Weights of a small mixture-of-experts language model, trained from scratch on English Wikipedia.
Size: 8 layers, width 96, vocabulary 8192, 9.3M parameters.
Experts: 256 experts in each of 4 layers, 4 picks a token, a sigmoid router, a shared expert of 64 neurons.
Training: a variant of Adam for the experts, 13562 steps.
Below are experts of layer 5 (counted from 0) of a mixture-of-experts language model. Rows are named router (the router's row for the expert), up (a neuron's input weights, with its number) and show model dimensions 0-95. Each number is 50 + 12 x the weight over its row's rms, rounded and kept within 0 to 99.
After each expert's rows: a language model's description of what the expert responds to. This comes from a sample of Wikipedia text that the model never trained on.

# expert 39
router:55 42 40 41 56 54 61 48 49 55 50 71 47 56 30 65 35 38 76 36 56 49 26 56 78 26 41 44 51 37 46 22 45 48 56 44 43 36 52 50 44 58 45 53 39 36 48 42 53 51 61 62 53 40 58 40 41 44 58 61 55 68 28 48 57 45 47 35 68 76 74 58 45 49 66 69 57 46 51 45 60 48 60 29 53 69 45 63 42 67 67 53 42 69 46 69
up4:53 30 52 45 56 38 56 34 64 44 64 53 38 37 51 65 37 36 62 56 54 31 61 59 56 50 43 50 40 37 61 59 39 63 68 48 42 36 73 56 67 62 60 32 41 42 41 44 60 52 23 55 49 32 41 59 46 55 59 79 27 57 35 30 59 56 52 39 51 32 40 44 39 40 55 75 52 56 57 10 53 51 44 56 49 55 55 66 48 62 65 47 62 48 56 47
up5:32 54 33 52 49 56 45 46 40 59 53 47 38 54 34 51 76 48 42 47 41 64 57 53 58 55 46 65 42 35 56 51 44 48 22 53 28 68 49 59 71 73 50 69 46 42 45 38 53 61 54 55 63 52 40 58 59 30 54 66 57 61 51 64 41 41 62 50 50 56 56 37 39 27 52 54 50 52 50 50 62 37 42 52 32 42 60 40 58 74 45 65 06 56 25 38
up6:50 58 53 51 43 39 58 50 64 60 36 51 46 51 30 58 42 57 62 47 47 52 37 46 67 57 11 56 37 46 50 31 39 54 75 66 15 31 41 68 45 34 68 45 61 57 36 28 70 36 48 50 40 61 61 49 53 58 69 55 40 56 63 62 53 59 57 63 55 66 55 56 52 45 56 37 43 55 53 34 42 61 63 62 48 51 54 62 57 57 80 44 55 56 36 49
Description: Units, of, odd fragments. Unit symbols like m, km, ft after numbers, the word of in titles and census phrases, and word pieces from Cyrillic or rare words.

# expert 23
router:61 41 43 45 59 33 49 36 57 49 39 62 33 56 37 60 75 50 34 34 44 53 36 60 53 49 42 54 59 44 41 54 36 59 50 55 46 46 66 54 62 46 44 56 57 45 40 53 50 31 54 41 55 36 66 48 33 36 69 60 34 21 32 22 38 50 66 52 32 47 57 69 36 33 53 67 55 23 52 48 65 60 42 45 65 53 42 57 70 39 56 74 42 60 31 61
up5:73 44 42 41 45 59 49 61 47 59 57 52 42 53 44 50 47 42 37 50 47 50 39 51 43 42 42 30 36 34 63 52 39 64 49 47 46 57 54 19 69 37 30 43 44 42 48 49 54 41 61 48 38 68 46 53 37 50 57 78 59 63 50 62 50 58 28 45 47 62 55 55 37 53 43 38 39 30 67 43 61 36 29 51 85 62 59 89 34 48 47 44 40 53 37 60
up6:32 47 43 61 36 58 54 43 54 57 58 50 72 55 30 59 52 45 55 39 56 56 19 50 64 45 40 44 51 57 49 49 44 40 53 58 66 35 62 62 58 36 42 72 64 98 23 52 49 68 36 55 38 40 48 54 50 48 46 57 31 55 59 54 39 16 71 49 47 40 55 57 45 41 50 53 46 42 62 37 65 41 41 43 64 37 39 61 53 58 45 56 52 38 56 41
up7:60 32 61 58 51 64 42 60 53 52 37 57 68 64 42 68 71 69 51 37 39 58 44 50 42 44 39 51 57 47 60 58 45 59 56 33 63 50 37 73 69 37 25 77 55 65 33 50 69 64 41 53 47 56 40 59 54 37 40 69 39 41 39 56 60 56 59 30 64 66 38 21 50 50 40 52 47 49 55 46 52 48 44 65 41 22 46 56 38 58 48 61 26 59 41 52
Description: Infobox field labels. Field names and header cells in infoboxes and tables, such as Elevation, Coordinates, Born, Party, and sentence-opening words like Both, Many.

# expert 13
router:36 50 41 46 53 57 41 61 45 59 46 73 19 67 55 44 55 65 57 23 67 40 38 58 75 35 59 42 50 53 44 38 43 57 55 52 54 43 27 71 57 45 73 63 61 59 71 47 58 35 58 40 57 47 62 40 42 58 50 69 46 30 36 54 56 55 48 60 44 65 69 60 26 45 73 46 42 64 46 48 41 54 47 53 45 70 53 66 64 50 55 63 57 61 43 67
up8:39 50 51 35 44 40 46 51 58 65 44 54 32 37 60 56 53 58 50 39 36 30 56 61 59 57 51 61 53 45 45 52 18 91 62 36 36 56 55 62 83 49 60 36 46 55 21 35 66 53 49 56 55 53 58 36 51 59 44 56 55 39 43 24 40 43 53 66 72 41 38 47 49 55 64 57 65 49 46 40 44 48 45 59 58 35 59 46 30 64 47 58 53 30 38 57
up9:41 58 54 43 35 47 65 61 35 77 36 56 49 73 36 52 48 52 61 46 60 41 46 47 42 54 32 44 27 55 52 66 49 57 68 57 50 46 42 77 49 50 68 59 49 48 46 35 76 38 28 73 44 57 62 33 57 51 68 45 59 33 32 38 54 56 59 46 50 54 50 54 49 50 52 50 28 46 33 37 30 55 72 43 53 55 42 55 56 58 54 60 45 35 16 62
up10:38 68 52 40 38 59 52 68 57 65 25 59 43 63 47 55 30 57 46 34 63 50 51 65 61 57 50 82 35 56 45 57 44 66 28 51 52 45 47 66 58 57 61 24 56 68 40 45 55 48 38 40 51 47 46 27 30 37 36 54 29 39 41 30 27 64 64 61 48 52 41 71 52 51 56 59 30 64 56 51 55 68 71 56 55 66 44 44 44 53 61 57 48 57 45 48
Description: Mid-word pieces. Word pieces inside or near the end of longer words, often before a comma or suffix, as in embro-id-ery, Liqu-id, Alg-eb-raic, -son.

# expert 58
router:39 50 53 59 52 39 47 60 47 39 44 51 32 60 57 73 63 46 64 48 52 19 51 67 50 38 48 35 39 37 28 53 54 44 69 59 46 41 61 37 51 47 67 46 49 61 51 23 68 44 38 29 41 56 47 31 55 47 65 59 25 53 47 37 53 53 56 60 43 55 70 66 32 36 51 57 54 44 40 38 63 25 52 49 45 58 45 45 59 71 64 68 32 63 29 40
up23:60 57 40 60 50 35 39 53 58 52 38 55 66 54 38 48 51 71 44 52 46 46 47 37 51 58 40 88 45 60 45 57 23 42 53 46 53 58 64 54 42 36 41 57 50 45 45 53 52 41 54 45 40 59 40 39 51 59 50 78 37 27 42 55 67 33 67 32 36 67 37 58 39 56 52 49 54 44 39 56 60 59 61 42 39 65 79 55 64 46 31 72 21 58 54 31
up24:43 36 46 59 43 41 66 66 29 20 42 55 40 51 48 52 47 38 45 50 46 40 45 49 18 37 56 23 37 66 40 54 53 40 72 53 30 37 67 36 77 31 47 33 72 41 46 53 58 41 46 42 60 44 53 54 47 63 49 60 47 55 33 51 48 41 51 54 40 59 58 51 52 38 52 46 60 69 35 34 59 51 43 23 61 49 47 51 43 48 55 53 45 70 38 24
up25:52 63 59 61 65 50 55 38 40 56 29 54 45 52 65 70 49 37 55 41 47 30 44 59 53 43 68 57 27 51 82 52 56 50 57 68 52 26 69 44 34 55 55 61 60 47 54 35 52 44 47 68 52 30 47 47 43 62 27 46 65 59 31 63 51 46 53 67 53 53 27 59 51 53 44 61 62 54 58 37 75 32 62 48 36 42 58 47 23 62 49 48 58 71 61 50
Description: Job titles and of. Occupation and role words in biographies and the of after them, such as professor of, abbot, singer, director, founder, mayor.

# expert 14
router:28 41 66 53 60 53 43 68 19 55 56 88 38 52 56 47 34 48 44 45 62 51 42 52 46 41 41 39 41 56 44 59 63 61 46 61 48 47 49 57 62 53 44 56 36 55 59 47 54 52 71 57 73 52 57 35 49 47 40 73 52 42 31 44 35 48 54 45 58 49 49 69 25 33 72 55 66 40 40 46 51 50 56 51 64 49 62 69 59 80 63 64 51 53 26 37
up8:27 50 65 47 55 45 43 40 41 48 33 61 41 48 79 56 58 49 39 57 60 66 38 64 49 48 43 51 30 45 59 47 55 54 53 53 42 56 32 62 43 38 42 59 43 59 45 19 59 56 46 51 50 65 31 30 45 33 40 40 53 38 61 46 36 54 43 39 56 29 29 49 49 28 44 54 59 55 58 43 40 70 69 46 55 54 60 27 47 47 68 28 59 56 15 66
up9:44 56 46 36 39 31 44 47 70 47 30 56 43 71 24 54 28 44 35 39 46 54 57 60 53 50 40 35 56 51 48 56 62 29 50 41 48 41 48 39 52 45 49 43 73 69 81 44 58 59 62 65 53 68 66 43 37 63 63 56 51 39 52 37 58 57 38 68 62 51 30 40 35 25 35 45 64 30 70 45 63 40 34 46 51 44 61 60 66 56 46 62 50 53 62 42
up10:68 33 63 61 62 73 34 40 75 42 43 47 59 52 39 70 47 50 45 53 51 42 49 43 61 47 48 33 54 46 58 57 55 66 50 66 60 50 52 44 43 66 56 58 56 66 58 42 35 51 59 58 57 37 43 57 43 47 41 55 34 41 54 40 59 39 50 62 27 33 60 65 47 28 41 55 77 32 40 36 32 46 65 37 80 31 41 54 73 63 48 46 57 34 31 40
Description: Inner word fragments. Middle syllables of words and names, such as par-aly-tic, em-per-ors, Fre-der-ic, plus labels like See also, Website, Coordinates, Species.

# expert 43
router:47 48 22 54 55 44 51 41 36 45 34 58 37 64 54 67 75 42 59 38 55 29 44 46 61 41 59 61 47 40 35 48 54 45 54 45 51 37 49 31 84 55 53 44 43 64 47 45 52 49 66 46 59 48 60 30 39 63 34 69 47 37 58 37 45 34 73 41 44 53 66 54 42 61 36 55 76 39 50 17 50 46 58 40 60 50 49 52 46 50 41 69 29 66 45 36
up0:36 56 49 40 60 45 41 58 46 56 45 60 45 63 30 68 65 60 50 25 46 51 62 43 53 53 20 62 73 65 31 46 25 53 70 34 50 55 44 49 75 55 63 48 42 45 43 60 49 62 26 40 64 66 49 45 32 57 44 63 57 52 50 27 40 36 59 59 67 39 45 47 50 49 39 55 37 72 39 51 31 57 60 57 54 34 41 39 39 53 47 48 58 31 41 31
up1:53 57 64 61 33 33 41 55 71 46 41 54 35 58 63 59 51 43 66 48 51 48 50 50 36 28 59 36 40 13 52 53 42 59 49 64 47 48 61 47 34 61 46 65 61 51 34 15 56 50 59 55 57 41 74 37 48 45 49 46 36 46 74 26 47 43 45 48 29 41 23 40 57 49 51 55 57 40 38 39 47 42 47 72 41 49 30 46 71 40 51 50 49 65 53 58
up2:48 47 65 59 50 74 54 46 37 19 47 53 66 64 33 51 60 40 55 47 39 47 27 42 64 34 62 36 60 58 36 38 56 59 49 44 48 54 56 36 58 55 48 43 42 39 38 45 53 68 40 48 37 52 20 52 31 81 48 56 51 46 66 41 64 41 74 65 54 49 68 44 49 56 52 59 66 38 60 50 33 63 68 27 39 59 45 61 35 43 46 39 32 41 45 47
Description: Word before preposition. The word or conjunction just before a preposition or list item, especially and, genre-list commas, and species descriptions like marine gastropod or moths.

# expert 48
router:71 44 44 48 23 55 44 41 36 58 71 61 47 59 64 61 54 46 58 31 69 57 37 46 59 28 29 46 44 46 35 50 47 46 55 62 52 17 31 34 47 44 48 55 45 56 56 55 41 30 79 43 59 42 46 49 37 62 59 53 51 58 41 57 46 21 56 45 46 56 55 58 39 48 45 72 64 34 26 43 49 41 51 50 78 45 35 50 64 51 54 55 56 74 52 49
up5:41 26 39 45 52 52 63 52 34 61 40 70 38 47 57 58 28 39 74 44 61 58 47 49 45 34 39 56 61 53 61 27 53 88 38 58 57 47 54 49 47 42 53 42 42 42 44 52 58 66 45 46 68 49 49 36 68 50 36 30 62 64 38 32 52 33 69 48 51 41 43 68 31 38 42 65 66 26 63 45 49 42 47 63 40 48 41 54 55 72 66 54 54 52 43 37
up6:48 45 25 57 25 59 32 44 47 44 70 87 50 54 69 44 47 77 41 29 67 50 47 46 40 44 43 47 37 60 54 60 55 45 56 53 55 64 48 42 52 52 55 43 48 76 51 28 67 37 51 51 48 55 32 68 62 55 57 40 52 58 51 46 56 58 63 37 52 68 41 59 43 54 51 45 57 63 51 44 64 18 37 40 55 69 44 68 64 36 51 30 56 47 58 60
up7:41 50 56 48 35 33 35 46 54 67 58 71 63 67 65 59 40 47 32 52 71 44 74 53 53 24 39 60 39 35 46 71 27 51 41 45 67 48 46 40 58 45 48 79 46 62 38 50 40 52 46 35 68 36 38 32 39 34 34 54 38 47 50 40 52 70 63 56 44 53 31 51 45 36 49 47 53 44 30 60 69 40 43 30 49 75 55 61 57 58 49 45 53 57 47 57
Description: Election tables and capital initials. Single letters or first pieces starting names and words, especially in election result and football squad tables, such as M, B, FW, DF.

# expert 17
router:52 45 19 69 37 65 28 49 28 16 39 51 34 62 45 49 55 55 42 45 65 40 15 45 63 29 42 53 39 38 43 44 51 49 57 68 44 37 51 33 60 50 39 31 41 54 28 44 68 34 51 44 47 43 58 55 49 63 59 54 41 56 38 45 50 40 64 53 40 58 60 52 42 47 72 46 47 46 49 27 53 64 55 56 45 60 52 52 56 65 72 58 46 67 48 36
up12:47 37 67 57 32 60 58 63 58 19 41 50 36 52 56 59 41 66 65 51 61 41 47 56 23 54 37 44 58 26 52 37 37 57 56 39 61 53 83 40 64 49 68 59 38 38 46 32 60 34 44 28 46 45 64 59 59 47 32 43 40 38 71 49 42 51 40 57 81 64 55 40 47 60 55 60 59 48 36 44 55 43 37 39 39 41 70 51 37 48 48 59 59 46 44 41
up13:48 38 64 46 42 41 85 53 59 54 37 48 37 58 55 50 61 66 44 51 85 33 37 61 62 29 61 40 53 33 41 44 65 54 45 29 48 32 39 51 39 68 52 66 57 58 49 25 58 49 40 46 50 58 74 42 41 53 57 50 66 48 51 58 45 37 42 45 61 70 44 51 57 52 67 41 34 43 49 66 41 55 72 37 37 50 31 47 48 68 37 61 48 51 30 49
up14:51 68 58 65 46 71 44 54 46 53 61 53 48 63 49 45 77 53 39 52 75 25 26 39 56 37 51 51 48 46 32 51 46 44 36 40 49 58 58 44 41 49 52 55 61 40 47 48 57 51 40 74 47 29 72 49 31 45 51 64 64 26 61 55 52 31 65 54 44 63 43 47 39 52 58 40 48 65 43 57 54 38 61 45 70 87 47 66 52 55 36 40 30 66 60 46
Description: Table cell separators. Pipe separators between table cells after names or scores, plus copulas like was, were, are and some surname pieces.

# expert 38
router:46 57 43 53 20 53 38 47 62 56 47 55 43 63 55 44 76 61 51 33 65 33 28 57 62 37 54 69 51 46 43 33 53 47 43 63 44 48 54 38 58 60 51 50 42 65 36 34 87 49 40 33 47 21 41 57 49 33 68 53 33 64 66 51 51 24 51 43 41 53 41 56 46 45 51 57 62 53 42 48 43 44 43 54 47 57 29 60 46 68 67 72 51 61 36 60
up0:44 57 45 49 68 47 30 42 51 52 47 55 54 65 51 62 40 49 70 43 48 30 61 41 45 63 50 43 39 41 45 49 36 57 28 55 57 45 49 35 57 36 30 57 27 48 70 41 76 43 29 40 44 34 52 25 53 52 46 49 61 43 45 65 62 60 20 52 50 54 57 64 40 59 58 44 48 43 32 55 52 16 48 41 52 62 72 62 47 56 64 74 41 68 46 40
up1:54 32 39 70 33 57 61 45 60 41 42 52 51 48 42 55 41 44 71 50 33 45 41 42 40 55 42 58 51 58 37 58 81 66 40 42 48 36 60 46 42 57 34 43 48 53 26 67 62 48 48 51 65 53 33 44 62 58 43 34 33 51 57 58 39 53 37 36 43 46 57 60 29 43 27 57 61 38 49 46 36 57 47 48 35 74 55 38 47 49 56 68 50 35 09 68
up2:51 67 07 45 35 32 52 44 40 57 50 55 58 52 58 65 55 47 71 35 62 38 36 44 41 37 59 60 50 59 60 51 45 50 53 44 46 64 64 54 75 38 51 58 52 57 42 58 53 20 31 41 26 47 56 35 69 36 59 57 62 50 39 41 23 58 65 45 61 79 48 59 47 66 48 52 42 38 40 45 53 62 49 52 63 68 59 63 43 51 47 67 55 44 52 50
Description: Colons and prepositions. Colons after infobox labels like Tracks: or Relegated:, prepositions like of, about, as, under, and the id piece in kidnapped or kidneys.

# expert 63
router:46 44 63 43 50 66 24 44 44 56 46 54 39 54 65 58 41 55 42 41 50 28 35 55 64 46 44 42 58 41 41 42 71 66 40 42 41 49 44 46 58 43 51 55 47 48 54 53 67 49 55 40 68 18 53 40 36 71 33 62 52 55 28 39 44 46 44 70 50 56 51 71 26 38 53 58 61 36 69 56 56 34 62 47 44 44 33 46 56 84 54 69 50 76 42 39
up5:63 60 46 46 46 39 35 41 32 56 58 66 58 76 38 46 30 42 47 48 33 57 39 48 60 64 30 28 72 32 44 56 43 42 57 29 35 57 46 72 19 42 33 46 45 52 49 55 50 47 37 62 66 50 58 43 47 59 54 57 46 29 45 58 33 49 42 41 61 54 35 49 54 27 34 47 41 49 55 47 45 48 46 31 53 27 61 50 58 73 31 54 75 42 46 51
up6:50 48 35 58 52 47 36 48 30 49 47 52 59 58 48 32 51 53 63 53 58 39 41 47 63 48 62 61 61 52 59 45 51 51 57 54 51 64 44 46 55 56 42 35 31 44 32 45 79 53 32 35 59 24 36 67 66 29 40 81 68 58 41 44 48 57 58 55 14 26 47 62 56 67 56 67 66 47 40 47 44 73 45 59 53 47 46 36 61 53 60 64 37 63 39 47
up7:36 57 45 43 30 54 34 77 47 56 33 57 44 50 48 51 51 66 48 44 68 49 47 52 32 43 59 32 40 39 44 40 60 45 42 67 40 68 77 57 56 48 28 32 64 46 62 68 63 54 44 70 43 55 60 59 55 58 56 40 44 51 67 69 59 53 37 28 63 32 58 45 30 53 63 57 55 34 53 43 61 31 54 55 48 65 57 79 64 57 46 38 53 73 51 40
Description: Closing parentheses, and. Closing parentheses after dates, units or notes, such as (1487–1564), and and joining place names or clauses.

# expert 24
router:59 32 55 50 44 56 39 40 52 47 55 63 50 72 64 66 62 43 41 45 55 55 39 62 44 38 38 69 50 40 39 40 58 59 55 30 29 48 45 55 76 60 63 58 50 54 42 42 56 72 62 32 67 45 75 41 46 39 29 56 26 56 72 54 54 53 54 45 33 52 59 45 44 50 54 72 31 32 34 32 45 33 43 58 56 44 52 49 48 68 53 46 51 51 26 25
up0:39 44 52 65 58 56 63 22 63 39 56 55 51 40 59 68 58 39 64 55 81 46 31 67 56 28 43 62 46 34 44 43 65 48 36 68 45 47 74 47 66 28 52 69 52 39 38 37 59 43 52 41 53 60 67 60 69 71 46 63 49 58 59 51 53 51 35 52 37 58 55 44 47 55 78 59 53 51 43 35 47 47 74 44 46 52 30 47 38 41 48 63 49 37 67 48
up1:49 39 71 36 65 38 26 50 24 49 42 51 35 55 58 51 48 28 56 49 38 46 50 51 51 52 26 53 69 47 69 53 41 48 41 61 41 54 38 60 59 42 22 43 31 61 32 62 61 64 41 56 41 50 46 37 55 43 41 52 38 42 64 52 63 46 53 44 46 50 47 48 44 44 65 16 37 42 69 40 40 37 44 57 52 41 41 54 38 77 44 44 43 25 47 26
up2:31 38 33 56 50 79 31 38 52 60 46 52 49 45 39 57 52 61 64 52 47 51 44 45 39 18 53 49 58 44 48 43 50 52 42 51 35 23 42 50 49 67 57 63 41 44 59 27 47 40 70 55 48 57 58 36 56 43 26 70 40 34 38 56 55 52 50 57 35 27 57 48 53 51 31 41 36 49 52 43 61 41 73 35 52 64 46 43 56 89 66 61 57 59 42 48
Description: Hyphens and field-label words. Hyphens in compounds and "of", "and" inside infobox labels and headings, such as Date of birth, No. of episodes, Semi-major.

# expert 52
router:52 46 54 61 59 49 48 68 24 51 40 56 50 62 64 57 50 75 37 29 65 51 34 51 63 18 48 60 42 45 53 55 56 39 45 44 51 41 46 55 53 53 35 17 62 49 62 41 63 52 61 36 33 35 40 54 26 44 51 70 41 33 65 64 42 42 48 46 55 44 68 56 37 35 75 57 49 62 46 57 47 55 55 44 56 64 36 36 53 75 44 42 58 49 30 65
up5:64 58 47 62 58 72 31 43 62 46 54 59 45 60 39 50 70 68 44 46 54 44 64 50 49 22 32 56 66 51 38 45 51 74 51 54 71 56 61 44 33 74 45 44 46 35 63 46 52 50 37 36 51 50 34 69 56 62 45 58 46 50 59 41 58 50 49 83 36 52 69 47 32 48 77 53 51 52 70 53 48 50 33 67 65 48 66 49 51 43 48 48 55 40 23 61
up6:64 59 38 43 54 62 60 54 22 52 26 48 56 45 58 49 40 55 38 34 59 24 36 50 36 52 43 47 41 33 53 45 44 55 24 52 33 43 46 63 64 34 59 45 65 67 66 66 37 42 34 47 55 49 42 47 34 32 49 52 57 64 60 49 49 41 41 34 40 80 71 91 41 53 44 46 53 58 50 48 48 45 51 55 52 34 33 45 54 59 57 37 54 48 36 35
up7:56 42 47 41 30 48 59 62 38 69 52 64 39 48 60 42 35 58 62 34 54 48 40 56 63 80 61 56 43 53 54 37 55 93 36 55 49 48 32 54 56 43 47 47 66 51 56 62 60 34 58 47 41 66 60 52 60 49 34 63 34 42 81 47 50 41 65 56 55 57 52 36 39 56 79 49 65 79 53 47 49 53 40 42 40 30 62 51 49 55 38 46 58 57 48 35
Description: Table and list breaks. Pipes and numbers inside sports tables, line breaks ending infobox list items, and final word pieces like l-ot, hel-met, f-ost.

# expert 19
router:37 20 44 53 38 40 37 63 26 32 51 68 46 62 48 52 43 46 25 52 52 56 44 61 57 42 38 62 40 51 49 48 42 51 52 62 44 39 50 58 62 50 61 52 49 40 54 48 68 41 45 36 57 35 70 22 64 51 55 67 62 57 40 54 28 57 49 48 60 60 55 73 22 30 73 52 41 47 46 54 73 46 47 56 53 53 58 72 59 67 71 62 60 58 54 60
up7:44 33 59 74 56 57 43 53 40 49 33 62 69 46 67 62 45 41 48 29 31 58 43 35 36 41 43 50 68 50 57 50 41 51 71 25 63 41 44 50 63 56 45 47 46 40 58 33 45 55 50 74 44 52 30 38 31 58 52 27 35 43 68 67 66 26 45 67 67 56 41 49 54 38 53 66 60 66 58 44 46 62 49 36 60 42 57 44 55 77 37 54 62 47 54 50
up8:51 65 72 45 43 44 47 50 58 57 62 48 54 67 35 50 56 63 48 50 48 49 62 57 38 42 43 61 54 47 52 60 41 56 50 46 27 47 51 82 56 63 63 33 64 63 50 47 47 67 66 32 27 53 68 48 39 25 60 56 41 56 54 64 36 44 59 33 50 66 52 43 46 32 65 42 40 68 48 45 37 70 39 67 44 76 51 50 61 49 71 53 55 86 49 51
up9:42 44 28 46 46 26 63 74 31 65 51 64 51 42 35 53 48 49 40 38 56 50 65 47 52 34 58 52 42 37 65 51 60 56 52 60 37 36 47 53 58 45 51 42 37 42 43 47 60 66 42 48 82 55 50 50 45 50 66 60 43 57 33 70 23 56 57 19 43 63 77 59 38 64 54 50 45 50 35 56 64 67 50 63 67 54 53 41 56 47 50 59 69 77 52 62
Description: Word stem endings. Word-final pieces and suffixes that complete a word before punctuation, such as prepar-ed, rec-over-ies, summar-y, disc-uss-ing, -ation.

# expert 46
router:60 49 57 64 48 56 41 50 42 46 66 60 35 59 29 55 53 63 33 35 64 42 46 61 60 30 48 56 46 24 41 35 44 59 34 76 47 41 68 50 62 50 40 32 31 78 48 37 58 42 48 50 43 54 59 48 46 61 59 63 62 80 63 58 38 54 52 48 52 53 45 59 51 51 65 69 60 58 44 38 64 37 45 73 62 36 41 40 45 52 42 72 62 52 21 41
up27:38 54 32 47 48 40 43 65 35 56 35 61 37 70 50 62 65 80 44 50 66 56 63 45 36 55 55 48 46 37 59 52 92 60 36 56 57 50 56 51 50 29 49 72 58 47 66 61 66 48 32 59 50 44 58 35 52 54 55 45 45 42 61 61 55 83 56 63 49 33 51 35 50 39 53 52 47 32 51 45 51 49 47 54 53 69 40 64 58 41 45 57 39 62 66 24
up28:52 49 44 63 43 46 59 25 31 45 64 54 49 56 56 52 36 28 44 58 50 37 19 56 46 58 45 38 44 34 66 55 54 61 39 75 47 24 74 51 63 52 59 46 25 54 46 62 53 53 54 53 41 44 44 54 44 44 55 49 55 49 37 29 47 49 42 41 44 59 89 63 42 52 51 53 53 35 31 59 42 32 68 45 68 48 31 60 35 46 48 55 64 60 71 48
up29:37 57 47 51 62 46 43 56 50 38 52 52 45 46 61 57 29 53 55 32 46 62 48 73 42 56 57 45 38 26 31 47 63 54 48 52 62 38 56 65 38 78 34 50 50 49 54 53 41 43 38 46 24 39 47 51 46 65 43 53 58 16 49 33 37 49 41 52 18 42 58 57 45 34 74 39 66 49 27 57 57 46 33 24 71 56 59 53 61 49 54 69 54 45 56 54
Description: Verbs and prepositions. Auxiliaries and prepositions after a subject or verb in narrative prose, such as was, had, have, by, with, despite, upon.

# expert 18
router:46 45 42 30 66 72 46 45 24 43 60 74 43 61 46 48 47 42 33 29 66 38 39 55 50 44 64 48 51 56 39 55 42 48 40 48 61 51 36 60 58 66 63 48 41 43 48 41 65 62 50 51 51 57 74 51 57 47 42 59 56 30 33 50 48 58 72 71 47 54 56 58 35 42 91 59 52 50 40 39 51 62 51 49 50 49 40 69 62 79 63 68 40 68 45 45
up8:50 45 60 58 57 40 60 49 69 66 52 70 78 65 57 57 47 47 26 54 71 60 48 50 64 48 27 64 61 47 60 50 24 30 34 65 56 52 57 40 56 53 55 53 30 36 43 53 57 61 42 45 47 44 64 51 75 54 66 47 52 46 53 45 56 60 39 58 42 24 53 35 57 49 64 60 70 32 58 24 75 38 42 38 60 51 37 45 58 59 42 64 53 54 59 43
up9:47 37 24 41 55 45 49 63 36 48 48 64 59 65 60 57 60 44 69 41 43 43 42 42 45 57 47 42 60 67 51 38 50 49 42 68 26 51 55 62 29 32 55 42 45 45 40 69 57 62 18 55 43 50 57 56 55 40 51 46 63 62 28 59 57 51 70 26 46 36 57 55 55 42 68 45 52 64 63 25 45 57 50 23 32 63 51 46 60 66 58 65 23 46 52 45
up10:60 67 31 46 54 54 48 50 27 58 51 84 30 39 43 53 25 46 54 49 63 50 23 56 45 49 47 34 62 38 63 44 36 56 45 46 53 59 29 59 51 53 50 67 38 46 51 37 40 41 58 62 52 62 68 54 43 36 54 48 60 44 35 57 48 40 56 71 49 38 63 70 51 48 72 60 48 21 60 52 67 46 39 49 62 48 36 38 53 55 52 77 37 28 45 59
Description: Name-internal syllables. Middle or final syllables inside foreign surnames and place names, especially Slavic or Dutch, such as -ov, -son, Feyen'o'ord, Pien'in'y.

# expert 5
router:48 36 60 51 57 50 47 62 51 34 52 81 50 58 62 63 44 60 42 46 55 28 27 48 82 38 52 39 71 49 31 51 41 47 64 47 53 49 66 67 63 57 50 53 57 43 59 61 51 49 57 71 50 40 60 42 53 68 55 71 46 47 25 60 46 56 55 57 56 57 61 66 29 45 84 42 41 51 37 25 52 37 34 61 46 52 54 57 63 56 52 70 57 50 34 40
up8:40 36 59 47 52 60 63 49 55 57 53 45 49 74 61 55 44 70 56 45 45 37 51 62 56 27 51 63 46 57 36 56 43 37 67 40 52 37 62 44 38 68 61 58 45 56 47 55 62 45 55 50 65 47 73 31 58 58 53 50 26 55 45 37 33 46 49 31 14 48 37 77 31 51 58 50 48 29 54 53 69 39 80 50 50 62 60 56 65 49 57 71 61 44 37 46
up9:43 49 50 53 57 50 39 71 44 55 48 61 62 48 39 54 61 66 56 45 30 23 60 48 46 45 52 65 44 50 69 41 54 37 40 56 54 38 70 58 38 57 47 44 50 78 57 43 62 46 61 50 69 51 73 64 28 77 29 50 23 54 50 51 48 42 56 54 63 29 36 56 54 58 51 50 65 63 38 52 69 70 62 60 71 50 31 60 66 55 66 46 65 61 47 47
up10:52 27 30 32 39 56 50 62 50 69 59 47 45 42 44 49 29 57 54 33 30 59 68 45 60 33 38 40 53 53 55 35 37 53 45 43 50 68 41 60 41 43 41 26 50 39 37 41 56 34 52 37 60 64 27 42 33 68 41 19 47 35 45 31 79 62 44 44 48 64 69 52 65 38 68 41 41 57 47 56 54 45 46 40 45 46 46 48 50 62 45 49 62 55 39 34
Description: Name-ending word pieces. Middle and final pieces of proper names and rare words, often after an initial capital, such as -ina, -son, -ard, -ene.

# expert 2
router:45 57 31 50 38 53 43 44 53 68 42 66 27 69 61 57 37 54 52 31 56 45 49 61 61 33 42 87 60 38 28 63 39 50 42 45 31 67 42 40 64 54 43 59 31 56 39 33 52 53 59 61 56 44 49 50 49 55 50 72 52 70 72 54 41 55 46 41 51 62 33 47 39 29 70 54 57 55 39 46 66 52 67 52 44 59 63 59 54 60 56 72 52 32 36 65
up0:45 53 38 52 33 31 53 38 49 43 33 65 34 65 77 53 64 49 46 52 44 52 42 53 59 56 63 61 31 50 54 54 47 76 46 68 25 53 57 43 66 62 49 65 51 41 31 42 68 64 51 43 44 48 41 42 59 31 41 59 50 48 56 42 54 38 69 58 52 42 46 45 48 62 62 44 30 66 33 28 58 40 31 66 31 56 74 63 46 36 63 59 66 61 34 37
up1:51 76 50 43 44 34 51 44 44 62 41 72 30 52 52 55 45 60 81 44 37 65 50 46 48 45 49 55 33 41 52 64 53 57 49 31 48 49 54 37 54 61 63 62 58 35 42 63 46 56 52 50 70 42 64 37 71 47 64 56 50 49 37 31 48 56 52 34 22 52 33 60 48 29 48 42 66 52 78 39 44 51 58 63 47 56 65 62 61 83 70 46 46 37 41 56
up2:63 59 45 55 63 52 51 42 74 51 50 76 54 46 56 62 40 55 35 41 40 59 43 50 51 47 64 63 39 63 55 51 49 57 65 50 47 58 66 47 68 58 59 65 48 36 51 35 30 37 54 58 53 43 43 60 69 43 51 72 51 58 65 59 25 27 49 48 45 57 67 44 51 50 45 84 98 64 45 57 49 53 60 43 62 33 45 56 66 47 52 41 54 40 39 53
Description: Mid-word stems, function words. Word pieces inside longer words, such as en-joy-ment, Tr-af-ford, facil-it-ate, plus the colon after Website and words like according, was, had.